config.yaml
n_experts: 16
moe_layers: [0, 1, 2, 3, 4, 5, 6, 7, 8, 9, 10, 11, 12]
norm: "rmsnorm"
qk_norm: true
init_std_down: 0.00497
warmup_steps: 521
decay_shape: "sqrt"
Below are experts of layer 9 (counted from 0) of a mixture-of-experts language model. Rows are named router (the router's row for the expert), up (a neuron's input weights, with its number), down (a neuron's output weights, with its number) and show model dimensions 512-575. Each number is 128 + 32 x the weight over its row's rms, rounded and kept within 0 to 255.
Before each expert's rows: a language model's description of what the expert responds to; "comes before" lists some tokens at least twice as common just after its tokens as in all text. This comes from a sample of Wikipedia text that the model never trained on. Tokens count by the router's weight.

# expert 15
It responds to: Sentence subjects, closing brackets
comes before: " is", " was", " (", " has", " are", "\n"
router [127 163 115  91  94 149 170  89 127 149 111 130 140 117 152 151 163 127  98 101 156 154 137 181 113 152  63 104 134  95 103  93 155 141  84 142 134 156  62 129 177 160  64 169 135 138  87 117 132 179 116 153 102  67 127 118 111 120 111 151 114 106 108 105]
up0 [100 103 138  63 104 177 155 123 149 148 106  96 112 118 112 136  76 198 131 175  87 109 186  81 170 178 135 106 148 122 154 150 196 117  48  52 138 145 119  95 155 125 128 106 131 136 129 115 146  78  76 114 145  81 143  96  94 109 140 179 118  92 123 151]
down0 [ 97 116 134 109 161 123 151 112 131 126 148 126 135 177  96 102 111 137  95  90 158 134 135 150 115 154  91 114  71  86 200 116 124 142 123 137  92 130 101  92  52 139 129 187 122 103 144 101 134 149 184 149 174 136 109 135 120 125  98 108  54  90 135  94]
up1 [ 92  84 100 150 132 102 152 126 160 111 132 120 162 112  96  76  87  71 156  64  91 147 185 142 123 143 137 105 148 128 158  96 122 135 134  78 138 126  77 164 108 131 168 139 187 151  35  91 139 162 124 110 135 153 155  85  95  86 140 166 174 151 145 116]
down1 [145 127 129 197 135  81 137 135 159 116  76 132 168 141 185 122 103 116 105  98 103 125  78  67  79 120  89 150 127 107 154 125 165  66 130 141  83 136  88 129 139 147 129 132  66 145 146  87 102 128 173 141 104 155  75 122  83 139  94 137 163  95 131  89]
up2 [113 134  93 126 196 175 162 160  78 147 111 134 176 185  92 127 113  86  88 125 149 130  84 155 102 148 119 130 107 117 112 127 197  92 147 164 114  75 145 156 137 108 128 107 110 126 130 149 174 157 118 162 150 112 205 153 115 151 116 164 135 165 101  94]
down2 [ 87 147 151 131  86 162  71 117 124 150 165 103 104 168 255 145 109 116 121 129 117 152 139 146 107  97 134 100 154 119 116  73 124 143 124 122 149 125 129  97  84  99 130 168 141 161 151 119 154 135 153 156 100 131  94  77 119 161 161  96 136 147 141 124]
up3 [166  74 133  88 130 149 172 136 105 180  81  81 154  73 115 170 119 167 136  97 133 161  84 128 162 145 156 102 122 105 192  89 125 112 112 128 171 134 105 135 164 151 123 118  42 112 131 135  77 101 136  89 188 139 123 119 109 130 119 117 111 103  84  83]
down3 [156 112 101 179 116 128 114 132 116 132  93 183 163 176 144  56  96 114 130 188  26 124  96 203 128  87 113 139 133 114 119  91  96  96 117 159 128 184 109  79 148 145  83 113 145 114 127 104 170 152 165 138 120 177 124 105  92 126 108  80 106 207 111 185]
up4 [226 122 137 120 136 151  59 130  85 128 102  97 115 127 120 112 146 105  84 156 106 113 153  65 106 170 151 106 114 135 119  32 171 136 120  94 103  91 134 158 104 185 131 153 104 140  86 105 125 174 164 157 165 117  65 168 168 161 199 125 147 183  98 156]
down4 [149 100 106  67 118  77 144 149 122 101 180 130 116  50 118 105 146 172 160 188  83  74 178 109  85 136 110 127  95 103 133 150 166 173 169 137 134 132 143 185 138  85 214 168 154 135 191 131 131 114 100  99 102 164 183 125 117 133 108 159 153  88 109 108]

# expert 13
It responds to: Numbers and counts
comes before: " |", ".", "–", ",", "th", " |\n"
router [117  90  80 189 124 200  94 215  91 127 169 155 127 143 145 136 143 161 113 168 146 119 124 135 155 161 138 120 156 132  68 110 143 110 133 117  81 121 124 140  79  98 101 152 143 171 119  53 189  97 108  91 157  99 155 187 106 142 146  66 110 177 153 118]
up0 [111 109 163 132  78 193 133 145 100 165 150 159 126  87 136 149 119 156  60  87 105 119 120  78  66 176 158  72  87 147 104 128 118 119 111 144 105 123 149  88 176 104 118 131 118 131 113  99 166 134  65 139 166 182 150 110 131 131 107 140 160 187 124 135]
down0 [157 162  86 148 169 184 107 111 192 131 172 146  82 122 119 104 132 121 153 105  70 115 162 109 100 125  42 125 105 151 138  83  67 108  99 142 125 181 156  64 110 162 104  63 156 144  94  59 137 105 114  82  49 140 130 136 124  91 107 126 100  97 147 148]
up1 [110  59 100 141 135  84 123 147  81 152 145 128 199 146 129 106 141 141 134 113 140 188 125 132 136  51  85 127 131  84 174 152 159 125 192 106  73 155 128 153 113 161  86 129 168 141 115 118 149 110 160 179 135 126 178  92 184 101 156 115 128  92 125  96]
down1 [123 158  97 119 149 134  98 180 132 160  96  92  78 117  99 119 164 110 142 122  77  90 116  70  86 161  84 148 112 125 127  66 104 138 105 101 114 110 159 183 170 117 137 106 166 105  97 149 117  75 117 158  79  98 143 146 158  81 125 149 112 113  77 107]
up2 [134 110 170 119  49 140 168 173 148 163  99 162 121 121 150 162 184 163 112 141  54 170 180 157 151 140 114 151 137  80 157 115 133 135 105 172  74 148 151  92 113  70 107 165 116  86  55 194 104 156 105 180  55  85 139 117 107  75 183 104 185  89 140 142]
down2 [128 117 153 140  95  89 166 132 148 121 153 180  68 187 142 170 112  97  92 125 158 162 163 175 204 104  67 148  96  98 181 139 155  65 127 105 122 129 129 118 124 121 147 138 104 165 111 126 144 209 149 162 120 107 136 158 116 114  97 129 122  50 127  79]
up3 [103 187  99 141 117 124 158  99 132 168 134 164 136 159 122 166 144 166 137 216 120 149 157  74 128 180 155  86 180  78 153 190 100 154 104  59 106  99  93  94 116 151  69 179 131 148 106  62 129 165 117 188 162 108 127 191 134 186 113 149 109 120 165 146]
down3 [135 103  54 151 146 125 110 106 128 112 114 150  91  84 140 137 102  98  87 165 185 165 154 105 164  67 157 153 161  65 117  89  98 119 188 111 144 109 101 212 118  96 113 150 107 127 161 167  76 143 132  84 129 145  86 147 113 171 109 132 155 105 139 139]
up4 [103  88  58 110 160  98 100 101 131 136 153 158 103 135  91  97 125 125 101  96 111 108 162 134 140 174 130 125 119 139 136  74 110 149 137 171 102 138  97 126 118  96 129 136 209 133 116 132 135 112 116 104 130 118 126 164 134 122 146 152 138 124 148 117]
down4 [ 79 163  74 169 118 192 152 141 141 213 178 206 215  89 136 121 130 101 175  84 112 163 141  89  84  78 109 144  77 113  74 137 128 145 138 104 104  78 108 120 127 121  97 106 119 128 213 121 197 145 129 111 107 227 162 132 108 113 130 136 181 146 147 116]

# expert 5
It responds to: Units and table separators
comes before: " ", " of", "0", ".\n\n", " −", "2"
router [185 139 116 114 162 117 160 128 104 138 100  74  57 142  69 112 155 162  97 166 105 145 144 177 130 223 102 103 121 174 114  83 118 110 157 164 154 109 148 127 134 141 163  92 174 135 117 193 100 115 156 158 146 139 138 171 129 140 113  88 155 118 173 190]
up0 [150 156 116 125 145  88 150  79  77  66  83 157 149 108 132 145 179 101 133  99 137  79 102 110 168  79  94 160 106 144 110 167 131 174 121 134 114  86 137 121 160 141 107 116 120 153 134  91 179 134  38 104 153  99  83  84  80 136 157 125 120 166 116 203]
down0 [130  81 105  40 103  70 143 135  44 159 177 170 139 101 160 201 123  84 150 143 182  91 109 118 161 127 133 134 168 139  85 102 194 125 174  93 134  90 173 101 176 109  86 126  77 144 119  95 150  66 108 136 165 161  79 138  90 124 170 145 147 111 155 224]
up1 [133 133 116 103 169 122 143 147 121  82 141 125 147 137 138  72 151  69  92 164  85 100 109 112 120 134 124 139 107 158  89 108  94 178 121 158  45  85 116 170 139 139  98 113 146  77 100  98 136 163  77 100 143  64 131 178  90  70 131 182  66 133  99 162]
down1 [121 122 144 155 118 111 111  72 139 164 100  80 164 165  66 161 125 120  80 119 103 114 153 146 178 112 126 143  45 116 144 110 120 143 150 127 174 110 168  92 163 103 105 116 117 141 115  99 135 148 128 124 158 163 126 129 174 182  76 116 173  87 138 158]
up2 [137 141 139 124 119 162 174 102  79  70 102 119 215 109  89 130 180 213 145 146  42 118 193 170 127 178 157 107 135 102 148 141 127 174 156 124 145 135 125 133 137 139  94 129 155 139  93 142 142 113 140 151 106 134 124 119 101 195 105 155 138  53 132 118]
down2 [190 167 145  60  92 123 105 144 124 148 130 151 115 139 163 217  79  61 128 148 152 118 125 137 137 170 124  91 119 143 129  86 165 124 124 124 225 105  98 150 166  86  91 174 159 149 138 110 125 128 154 128  96  99  53  97 131 118 131 109 157 158 122  92]
up3 [152 135 184 146 132 133 156 107 174 172 149 171 135 110 123 141 164  92  76 165 189 123 151 121 140  79 160  96 144  95 123 124 145 137 131 172 144 104 134 124 182 140 141 131 164 141 106 209 135 139 187 223 153 161 154  84 116 133 176 152 137 128 183 144]
down3 [130 136 140 166 169 149 130 158 100 178 172 132  80  81 113 121 105 103 120  85 110 180 157 107 122 190  73 114 129  94 144  92 152 110  66 143  87 174 132  68 133  98  54  72 109 182  99 162 113 153 160 170 138 135  97 149 168  81  94 170 121 136 121 109]
up4 [184 117 142 157  51  79 138 148 134 133 135 107 126 118  64 104 136 118 111 136 100 151  60 145 169 151 139  96 135 162  96  97 127 170 141 113 111  81 128 118 148 149 103 170  77  28  50 116 158 145  85 162 143 108 140 131  72 147  99  95 123 156 130 183]
down4 [114 141 135 122 100 115 111 150  90 137 156 198 178 205 142 196  97 137 157 156  85 117 123 108 141 172 131 135  68 138 150  98 103  94 126 116 110 153 122 186 111 101 179  98 111 128 153 173 120 127  89  99 134 171 143 134 184 129  91 149 121 122  77 150]

# expert 11
It responds to: Year prefixes
comes before: "5", "3", "4", "6", "2", "7"
router [ 97 132 144 129 106 147 117 140 124 128 117 185 124 160 130 142 135 160  98 148 171 139 148 139  99 178 130 121 133 124 104  76 119  78 122 135 162 118 151 158 119  65 130 152  92 113 127  90 117 165 126 143 130 101 163 100  61  93 121 125 107 142 161 137]
up0 [163  90 132 119 110 126  82  74 135 127 133 120 111  96 173  52 179 149 113 170  76 117 146  99 153 149 131 108  55 117 110 117 128 146 131 142 141 149 138 172 110 148 139 157 129 144 103 111 132 147 144 152  79 143 146 105 101  81 186 147  82 133 129 138]
down0 [156 106 138 170 222 138  69 106 180 142 139 141 102 145 152 137  95  96 145  90 151 142 181 161 110 131 174 130  70 143  87 126  91 125  79 124 165 118 117 158 113 171 146 135 140 147 112 237 128 122  80  84  71 132  99 145 104 122 119 135 152 123 124 137]
up1 [152 156 130 181 126 106  68 164 127 111  80 145 153 178  24 143  56 104  52  91 120 131 115 179 126 146 146  88  77 198 128 119 115 170 193 157 139  93 141 139 147 106 133 180 129 145 105  73 100 122 113 186 136 134 113 134 164 110 165 131 119 161 136 130]
down1 [ 94  83 119 130 128  64 107  97 111  44 135  95 154 152  90 124 135 188 148 114 169 135  67 157 130  68  99 131 158 139 126 152 132 108 137  60  90  78  92 115 103 129  80 164 123 130  90 111 138 131 169 177 143 151  65 164 146 114 145 157 120 122 106 182]
up2 [130  93 147  94 193  92  97  86 223 137  83 160 151 111  47 125 159 136 145 166 113 161  97 148  47 141 117 138 139 148 160  92 159 133 118 102 118 104 138 221 156 129 171 137 144 112  94 193 117  95 114 210 170 110 156 147  82 163  98 115 120 128 126 123]
down2 [ 99 188 101 119  75 106 160  98 172 142 207 140  63 149 157 106 137 170 111 137  71 119 133 164 139 110 153  99 143 149 156 125  95 181 191 107  71 172  68 152  98 160 140  79 168 157 152 123 156  53 118 159  88 142 117 158 139 149 103  87 151  93  92 135]
up3 [160 182 155 191 152 120 101  97  81  97 171 107  85  68 117 164 143  80 130 102 126 131 104 148 129 136 152 140 133 164 168 123 151  84 123 141 103 123  82  93 124  84  88 126  82 149  81 113 133 133 125 129 129 158 130  40 152 145 179 229 146 111 132 146]
down3 [134 112  67  99 122 158 181 156 145 138 134 160  91 137 145 103 133 150 108 173 151 163 175 129 152 201  96 116  95 105 110 123 130  80 151 162 121 150 134  68 130 101 108 140 104 130 134 185 113 142 100 209 121  95 117 148 147 123 146 172 103  68  78 114]
up4 [ 96 110 114 123 137 186 130 119 177 150 122 138 156 154  84  67 119 171 124  82 144  60 144 145  92  58 151 184  90 154 131 109 149 149 150 146 129 115 147 125 203 165 139 136 108 135  93 121 129 129 144 137 157 149 175 135 114 106 202 123 123 127 128 100]
down4 [ 92 140 137  74  71 157 146 193  73 140 154  87  91 115 161 103  94 184 100 135 145 144  63 158 239 160 143 194 174 122 118 135 134 155 143 142 130  81  80  93 119 130 120  46 164 105 163 119 131  90 141 126 182 150 117 103 119 146 135 107  82 184 214 130]

# expert 2
It responds to: Mid-sentence nouns, place names
comes before: ",", ".", ".\n\n", " and", " to", " in"
router [140  91  92 125  70 136 166 145 119  93 107 144 109 108 115  90 158 150 124 118 168 110  99 196 166 153  57 101 148 196 163 128 139 153 155 108 104  77  55 141 130 133 144 138 125 167 147 132 115 148 134 141 118 160  81  91 117 175 110 189 114  87  88 132]
up0 [115 160 131  91 105 193 128  92 111  91 112 183 118 128 100 124 152 186  98 128 132 163 133  98 132 177 113 129 112 104 136 158 108 110  63 159 137 182 114 110 179 135 149 138 139 175 143 102  87 178 140 118 158  87 159 148 104 109 144 116 105 191 112 188]
down0 [126 180 109 149 119  89 101 151  71 175 166 139 131 191 142 131 119  79  74 139 100 131  82 136 128 140 142 139 165 102  96  89  86 111 131 170 144 143 177 171 162 100 132 174 104 148 138  51 165 193  36 163 105 122 121 135 135 161 140 152 158 126  79 134]
up1 [128  66  83 196 152 116 100 109  94 133 118 149 133 146 122 108 112 171 100  90  89 149  71 142 144 146 125  68 152 118 125 119 124 128 100 114 101 165  59 126  95 137 148 111  91 175 115 135  89 134 141 123 119 120 159 127  97 155 162 129 138 175  97 137]
down1 [134  67 181 165 163 148 176 124 175 142 189 140  68  63 205 149  85 165 113 180 122 101 140 128 166 195 128 190 141  63 123 144 123 129 203 119 119 112 154  97  70 149 130 134 146 120  82 167 115 136  81 143 166 185 105 134 122 177 147 153  85 136 119 162]
up2 [189  96 153 158 109 151  74 132 133  69 119 161 118 119 135 127 143 155 115  77 151 131 198 105 161 120 160 125 102 130 168 134 122 109  70 136 125  98 135 170 161 147 142 136 102 114  60  85 142 145 116 153 153  75 134  76 115 159 107 169 143 115 118 156]
down2 [186 101 122 130 112 145 146 184 134  95  75 128  69 150 140 111 119 126 170 125 121 127 141 124 153  90 153  86  67 100  99 107  83  78 133 142 138  71 117 155  87 108 162 172 105 123 129 129 138 107 144  80 145 216 149 178 134 101 170 117 154 142 126 106]
up3 [136 148 133  91  97 177  91 134 137 113 167  57 145  79 173 128 139 141 115 105 144 102 136  82 178 106 107 109  94  90 132  69  98 133 130  55  91  93  98 130 126 150 134 171 185 130 105 160 152 129  81 114 168 170 182 121 110 166 168 146 117  99 101 118]
down3 [129 124 148 137 171 145 104 116 100 143 249 160  76 170 134 140 119 131 157 122 120  86 102 149 128 135 129 164 111  88 148 165 133 102 151 127  92 124 137 161 118 130 162 133 126 198 190 145  96 151 103 152 111 215 145 120  83 123 190 186 148 111 123 156]
up4 [ 72 140 117 122 140 140 120 138 151 118 112 131  99 138 109 172 150 194  99 108 114 141 130 122 117 138 149 131 120 149 135 119 157 127  82 144  93  72 129 163 130  97 113  82 147  97 115 113 114 144  61 145 167 115 175 147 136 177 159 196 144 145 132 117]
down4 [ 98 146 154 124 108 140 113 151 142 184 173 124 152 159 127 121 163 130 137 109 102 122 115 138 141 169 118 174 183 159 111  58 153  90 132 147 120 153 152  93  81 128 124 127 147 189 138 171 173 126 100 153 115 134  94  88 149 140 142 134 121 163 130 111]

# expert 6
It responds to: Coordinators and list commas
comes before: " and", " the", " but", " which", " a", " including"
router [132 152 151 124 103 154 170  69 135 163 141 171 159 174 102 123 105 101  88 128 155  92 152 129  77  71 127 112  43 102 117 177 139 144 134 110 109 162 128 139 197 165 130 113 101 171  95  94  80 109 120 144 125  82 154 145 175 110  93 131 100 110 132 140]
up0 [107 146 144 125 137 112 118 155 215  62 140 142 150  99  94 133 126 152 130 151 140  68 195 152 111  84 134 131  94 112 146  71 145 108 135 140 148 105 120 112 155 161 123 125 136  51 164 166  49 159 111 168 173 113 164 107 111 136 116 133 160 157 134 174]
down0 [ 64  41 160 128 149 154  98  74 134 109 182  79 103 142 155 131  81 159 131 198 142 117  97  69 144 171 138 132 126 222  83 101 204 143 105 108 148 111 122 114 143 152 137 124 116 181 115 110 117  87 195 137 139 142 100 162 142  93 126 171 157 125 134 118]
up1 [ 64 113 159 177 159 106 105  94 139 114 153 117 127  75 144  99 130 193 154 130 117  67 130 179 129 155 120  78  86 159 101 133 177 121 122 139 147 174 122 175 144 100  96  82 156 147 124  98 112 163 138 106  85 214  81 149 165  87  97 163  75 175 180 123]
down1 [133 127 126 180 153  98 173 133 149 113 139 162 103 143 113 147 140 108 172  90 143 185 117 139 110 120 170 150 128 183 126  99 131 109 175 140 142 145 133 107 100 192 125 165 116  83 135 112 111  83  57 188  93 131 124 125 125 113 126 110 104 110 100 136]
up2 [155 152 146 157 107 148 130 103  86 150 143 105  86  89 147  57  89 160 153 154 111 108  96  94  44 156  98  64 168 176 148 113 154 168  80 153 185 164 101 143 177 137 126  93 103 175 119 148 153 199 187 153 129  80  96 116 101 106 147 141 151 160 140 147]
down2 [135 108  91  97 126 147 111 128 181 100 181  90 155 127 142 131 154 126 125  89 158 100 146 125 145  53  52 109  98  75 146 117 160 121 140 147 127  54 115 143 107 142 132 152 123 165  76 159 115 119  88 100 146 161  92 134  63 139 126 170 138 135 110 126]
up3 [130  88  83 190 108 111  97  74 115 169 110 100  69 173 100 167  90 160 174 141 122 108 161  87 102 104 148  80 102 103  78 124 158 105 114 138 185 101 128  97  97 161  75 107 114 145  58 146 172 147 124 148 134 113 145 164 151 127 112 175 147 104 138 138]
down3 [141 149 138  96 146 141 178  94 171 142  97  86 110 122 158 104 170 112 165  95 151 127 134 167 119 118 109 116 146 164 122 109 113 120 125 200  70 104 153  87 117  98 138 107 138 130 121 131 202 178 100 102 129  38 107 124 129 133 166 147 131 101 163 127]
up4 [178  98  80 107 136 142 175 131  71 139 100 116 125 142  81 149 138 143  94 136 118 121 211 158 111 130  73  28  84 140 123 123 170 152 157 162 104 173  86 142 162 146 172 125 156 143 121 127 142 159 106 110 117 128 128 122  99 158 162 148  99 110 168 169]
down4 [126  82  53 141 135 117 121  67 139 112  79 181 158 165  87  84 126 164 137  33 116  82 115 119 131 133  81  99 155  88 112 151 100 126 160 120 114 102 137 132  97 144 129 191 173 161  65 160 145 152 123 140 125  99 166 131 132  99 102 105 100 133 120 149]

# expert 14
It responds to: Final digits of years
comes before: "–", ")", ")\n", " |", "),", "\n"
router [123 154 158 131 102 154 117  67 130  61 121 139 102 123 106 124 134 130 124 149 133 144 162 127 179  97  46 155 105 159  91 104  67 128 130 131  99 121 169 112 120 140 141  74 162 131 148  74 109 145  76 225 133  79 119 107  88  81 135 166 187 100 128 155]
up0 [121 150 152 139 153 128 150 204 157  57 147 142 149 146 156 151  98 174 120 157 149 160 206 155 102  66 137 189 124 123 156  73 111 151 107 103 128 130 133 134 152 120  95 146  71 126 117 146 145 112 131 144 133 116 162  67 171 143 180 115 165  95 173 103]
down0 [145 141 158 150  84 161 117 134 112 121 171 105  97 145 164 138 119  46  94 135 131 158 132 129 102 123  65 140  89 151 190 107 128 108 115 163 114 104 134  87  84  24 142 144  89 156 105  74 153 106  93 179 175 119 126 137 157 149  83 142 127  93 105 167]
up1 [117 120 170 142 119  77 144 136 137  98 170 128 174 177 134  78  93 156 141 160  53 166 115 128 147 165 148 137 187 137 149 152 100 170  75 131 117 161 114 160 126 170 119 117 132  49 105 158 105 173 138 153  92 128 107 147 158 168 166 109  97 148  69 110]
down1 [134 171 120  82 101 148 152 174 111 161 113 131 163 153  97 149 133 125 156 139  84  80 136 120 182 176 120 107 146 154 108 124 165 102 151 126 148  55  76 114  81 124 107  89 180 133 175 102 133 134 107 135 170 170 123 135 118 127 118 152 139 138 117 103]
up2 [161 111 193 116 129 168 104 114  87 110 139 111 148 153 137 198 182 130 117 131 159  87 146 191 110 143 120 142  68  93 173 151 188 166 112 126 118 124 174 104 124 114 118 134 151 118 139 134 120 179  79  69 100 147 172 142 159 184 113 163 108 128 145 117]
down2 [201  72 128 150 123 153 115 105 154 104 106  61 141 134 121 169 110 139  95 122 115 143  91 154 131 186 149 117 124 114  83 138 135  92 185 116 125  87 110 163 171 140 100 122 189 141 108 136  88 184 111 132 141  96 213  92 107 175 145 107 132 107 110 154]
up3 [131 158 163  76  83 104 151 145 143 213  49  93 145 156 187  86 104 148  99 151 152 164  95  68 145 107 122 120 104 148 139 131 105 167 136 128 106 155 108 124  84 122 176  98 152 143  67  98 132  95 133 125 103 101 123  87  91 100 101 126 151 180 103 186]
down3 [127  74 144 129 108 113 102 153  77 113 111 126 123 149 123 127 102 149 121  65 160 105 158 131 122 131 118 126 163 135  62 178 141 198 144 152 165  63 167 155  81 170 152 148 143 161 120 142 122  90 159 161 161 110 103 157  68 125 106 167 127  98 137  98]
up4 [142 132 130  96 116 134 176  89 134 105 180 189 131 163 125  95 138 113 159 220 161 148 203 160 166 135 141 137 103 131  97 104 105 134 174 139  47 114 144 100 115 141 119 147  58 128 122 182  79  97 112 130 104 140 127 105 174 121 210 165 138 122 152 143]
down4 [107 136 113 153 102 132 161  98 150 125  87  87 138  84  53 144 143  93 168 219 193 127 150 145  75 123 149 115 119 110  83 133 123 154  89 113  84 170 153  95 156 125  94 139 173 117 116 138 165 104 173  86 127 132 154 164 128 191 135  99 112 137 164 235]

# expert 0
It responds to: Tables, awards, media reviews
comes before: " ", "201", " \"", " The", " Best", "200"
router [ 98  90 115 142 150  49 149  87 108 201 143 110 119  86 131 146  95 111  68 129 151 171  96 153 155 158  62 109  99  79 168 117 163 134 101  76  77 142 168 128 149 142 154 177  76 143 105 118 179  93 117  92 156  56 110 132 161 115 130 187 102 157  77 151]
up0 [165  92 140 160  77 131 179 158 105 116 137  74 198 104 104  71  82 131  60  95  75 115 182 141 105 102 162 121 113 114 164 147 153 112 159 136  36  90 133 193  84 145 152 158 130  98 114  94 147 150 116 158 168 148 159  95 114 149 149 166  90 116 164 140]
down0 [114  92 142  79 143 114 105 141 166 153 101  85 157 156  73 125  98 176 119 122 122  92 159 114 162 122 126 123 155 116 128 127 121 165 159 117 199 114 114 166 152 146 171  85 113 138 161 178 120 139 168  57 114 132  70 172 155 124 136 136 135 163 153 108]
up1 [156 125 173 139 101  73 172 125  74 165 126 171 203 123 128 126 103 124  82 167 125 175 181 101 118 105 214 118 169 131 125 186 100 130 112  78  98 164 103  95 111 149 123 144 144 106 149  78  62 166 170 148 124  79  87  60 125 142 148 125 182  95 114 147]
down1 [138 153 137 157 106 187 146 124  38 158 153 157 108 146 136 150 210  77 123 180 107  98 135  91 104 146 168 120  69 110  90 152  84 190 174 106 141 131  95 146 115 152 129 124 107 149 115 141  60  89 144 161 100 103 122 174 105 116 103  89 143 125 147 128]
up2 [167 108  91 233 144 113 174  97 132 122 121  85 102 172 151  99 129 185 132  84  80 161  95 119 169 129 173 168 131 153 144 143 106 184 166 166 137 121 161  90 132 109 117 155 126 133  81  87 166 145 107  98 134 112 114 125 130 128 161 136 104 183 142  93]
down2 [165 108 154 106 178 185 128 113 141 177 125 170 171  94 107 198 151 150 132  93 134 103 107 156 161 157 113 113 143 109 131 100 141 128 184  30 162 148 122 171 137 117 144 143 118 136 123 121 144 119 139 117 169  92 122 115 177 155  93 198 119 141 138 192]
up3 [121 128 171 149 198 110 129 163 134 151 119  87  75 143 111 129 121 184 104 127 135 133 109  95 117 141 146  31  68 147 129 116 156 149 102 102  72 135 120 138 151 130 133 176 115 137 131 109 171 149 107 166 161 181 108 110 132 127 157  94 201 101 143 171]
down3 [144 113 156 111 126 117 157 140 137 109  98  95 140 197 159  96 116 107 123 114 133 202 168 137  88 126 188 146 142 140 139  88 132 187 172  93  89  79  92 106 107  98 140 100 157  93 173  73 141 166 146 124 140 119 152  84 143 119  88  60 197  89 150 154]
up4 [125 162 145 101 142 125  98  86 128 117 146 144 153 137 133  95 136 133  97 132  96  97 172 113 142 148 131 150  99 125 118 171 153 136 134 129 107 154 108 117 158 149 126 138  92 142 121 135 103  78 108 142 209  75 136  94 125  89 160 193 142 157 189 119]
down4 [139 101 114 183 130  69 128  71 129 211 145 173 130 221 139 163 121 114 127 110 135 149 120 151 141 116 173 152 122 122 138 168 171 120 104 133 119  85 130 105 106 105 158 123 149 164  93 137  98 110 118 141 111 111 211  95 137  91 121  28 121 138 108 101]

# expert 8
It responds to: Verbs and prepositions in prose
comes before: " the", " a", " in", " to", " by", " be"
router [129  82 108 116  71 136 141 121  91  85 144 197  99 113 120  96 161 165 124 115 124 135  53 154 140 191  89 122 111 160 146 156 123 141 162  98 144 132 101 162 110 137 142 102 148 146 137 170 126 187 134 136  91 111 118  96 133 186  97 170 105  52 123 154]
up0 [106 166 102  80  77 110 124 119 153 148 150 101 102  84 147  60 112 167 112 157  82 201 134 126 136 145  95 149 167 151 158 132 134  84 138  93 136 155 136 108  84 206 117 146 132 136 117 170 143  93  95 119 145  78 125 102  56 125  65 128 158 136 138 123]
down0 [105 128 124  99  80 141 124 182  72 143 142 107 201 165 129 203 134  80 127 108 148 135 117 109 133 136 114 164 126 130 173  88 173  88 130 123 127  83 138  84 158 145 130 165 129 144 164 105 169 154 114 141 131 155 190 112 150 140 126 116 143 126 132 136]
up1 [100 184 141 107  90 132 138 179 106 127  96 142  98 106  80 127 166 188 152 143 141 113  76  65 120 122  66 101 117 145 152  82 144  97 142 109 112 101 160 170 136  98 101 179 176 169 168 170 147 145 168 155 183 127 129 187 115 104 125 162 107 129 135 183]
down1 [143 113 139 117 148 144 187  90 127 117 141  93 151 166 118 150 125 101 148 142 138 163 100 133 112 142 124  86 136  63  93  58 156 145 128 112  85 122 117 140 154  83 151 147  90 102 153 115 135 157 150 117 153 141 156 128 166 195  98 112 127 189 135 108]
up2 [106  84 165  91  86 111 187 100 142 147 121 109 131 120 146 113 122 199 106  92 100 124 147 107 134 179 104  92 130 128 227 121 105 166 181 100  84 189 136 127 106 147 199  88  96 159 116  73 135  71  98 158 110 124 116 119 134 149 110 126 120  98 163 128]
down2 [200 140 198 184 106 113 143  78  86 122 180 170 121 106  77 140 156 166  84 150 124 114 138 108 144  92 192 122 170 124 130 134 116 149 128  86 150 182 128 154 116 169 117 157 107  91 123 125 142  95 124 151 150 187 133  76 148 140 118 107 117 141  98 151]
up3 [171 147  78 164  92 165  65 183 155 104 206  83 211 134  69 109  61 112 109  85 120 204 119  86 147 108 146 125 152 117  96 118 183  89 145 139 107 158 104 107 128 123 116 170  59 113 139  96  93  72 118  98 121 151  99 127 110  93  46 133 134 138 147 130]
down3 [119 110 163  75 109  81 181 121 139 141 131 174  94 105 136 178 148 104 126 176 147 119 115 137 155 140 107 164 109  99 178  81 150  78 117 110 104  82 109 102 101 137 135 202 181 124 126  87  98 133 124 157 112 133 126 127 153  97  94 177 131 123 123 175]
up4 [101  89  74 136  92 186 136 142 134  62 109 155 104 142 134 115  69 122 166 179  99 130 132 150 104 121 119  80 162 122 166 136 122 173 142 100 106  85 159 192 181 142 112 120 111 133 117 180 129  85 156 111 151  87 113 155  90 182 171 156 113 110 207 160]
down4 [ 89 119  91  99 112 153 131 140 162 157  98 111 146 145 129 166  81 131 181 183 183 155  95 152 146  89 120 149 136 152  76  59  98 139 120 104 180 120  80 122  51 122 118 132 136 159 162 118 168 133 156 158 110 110 133 116  73 147 134 129  74 178 130 133]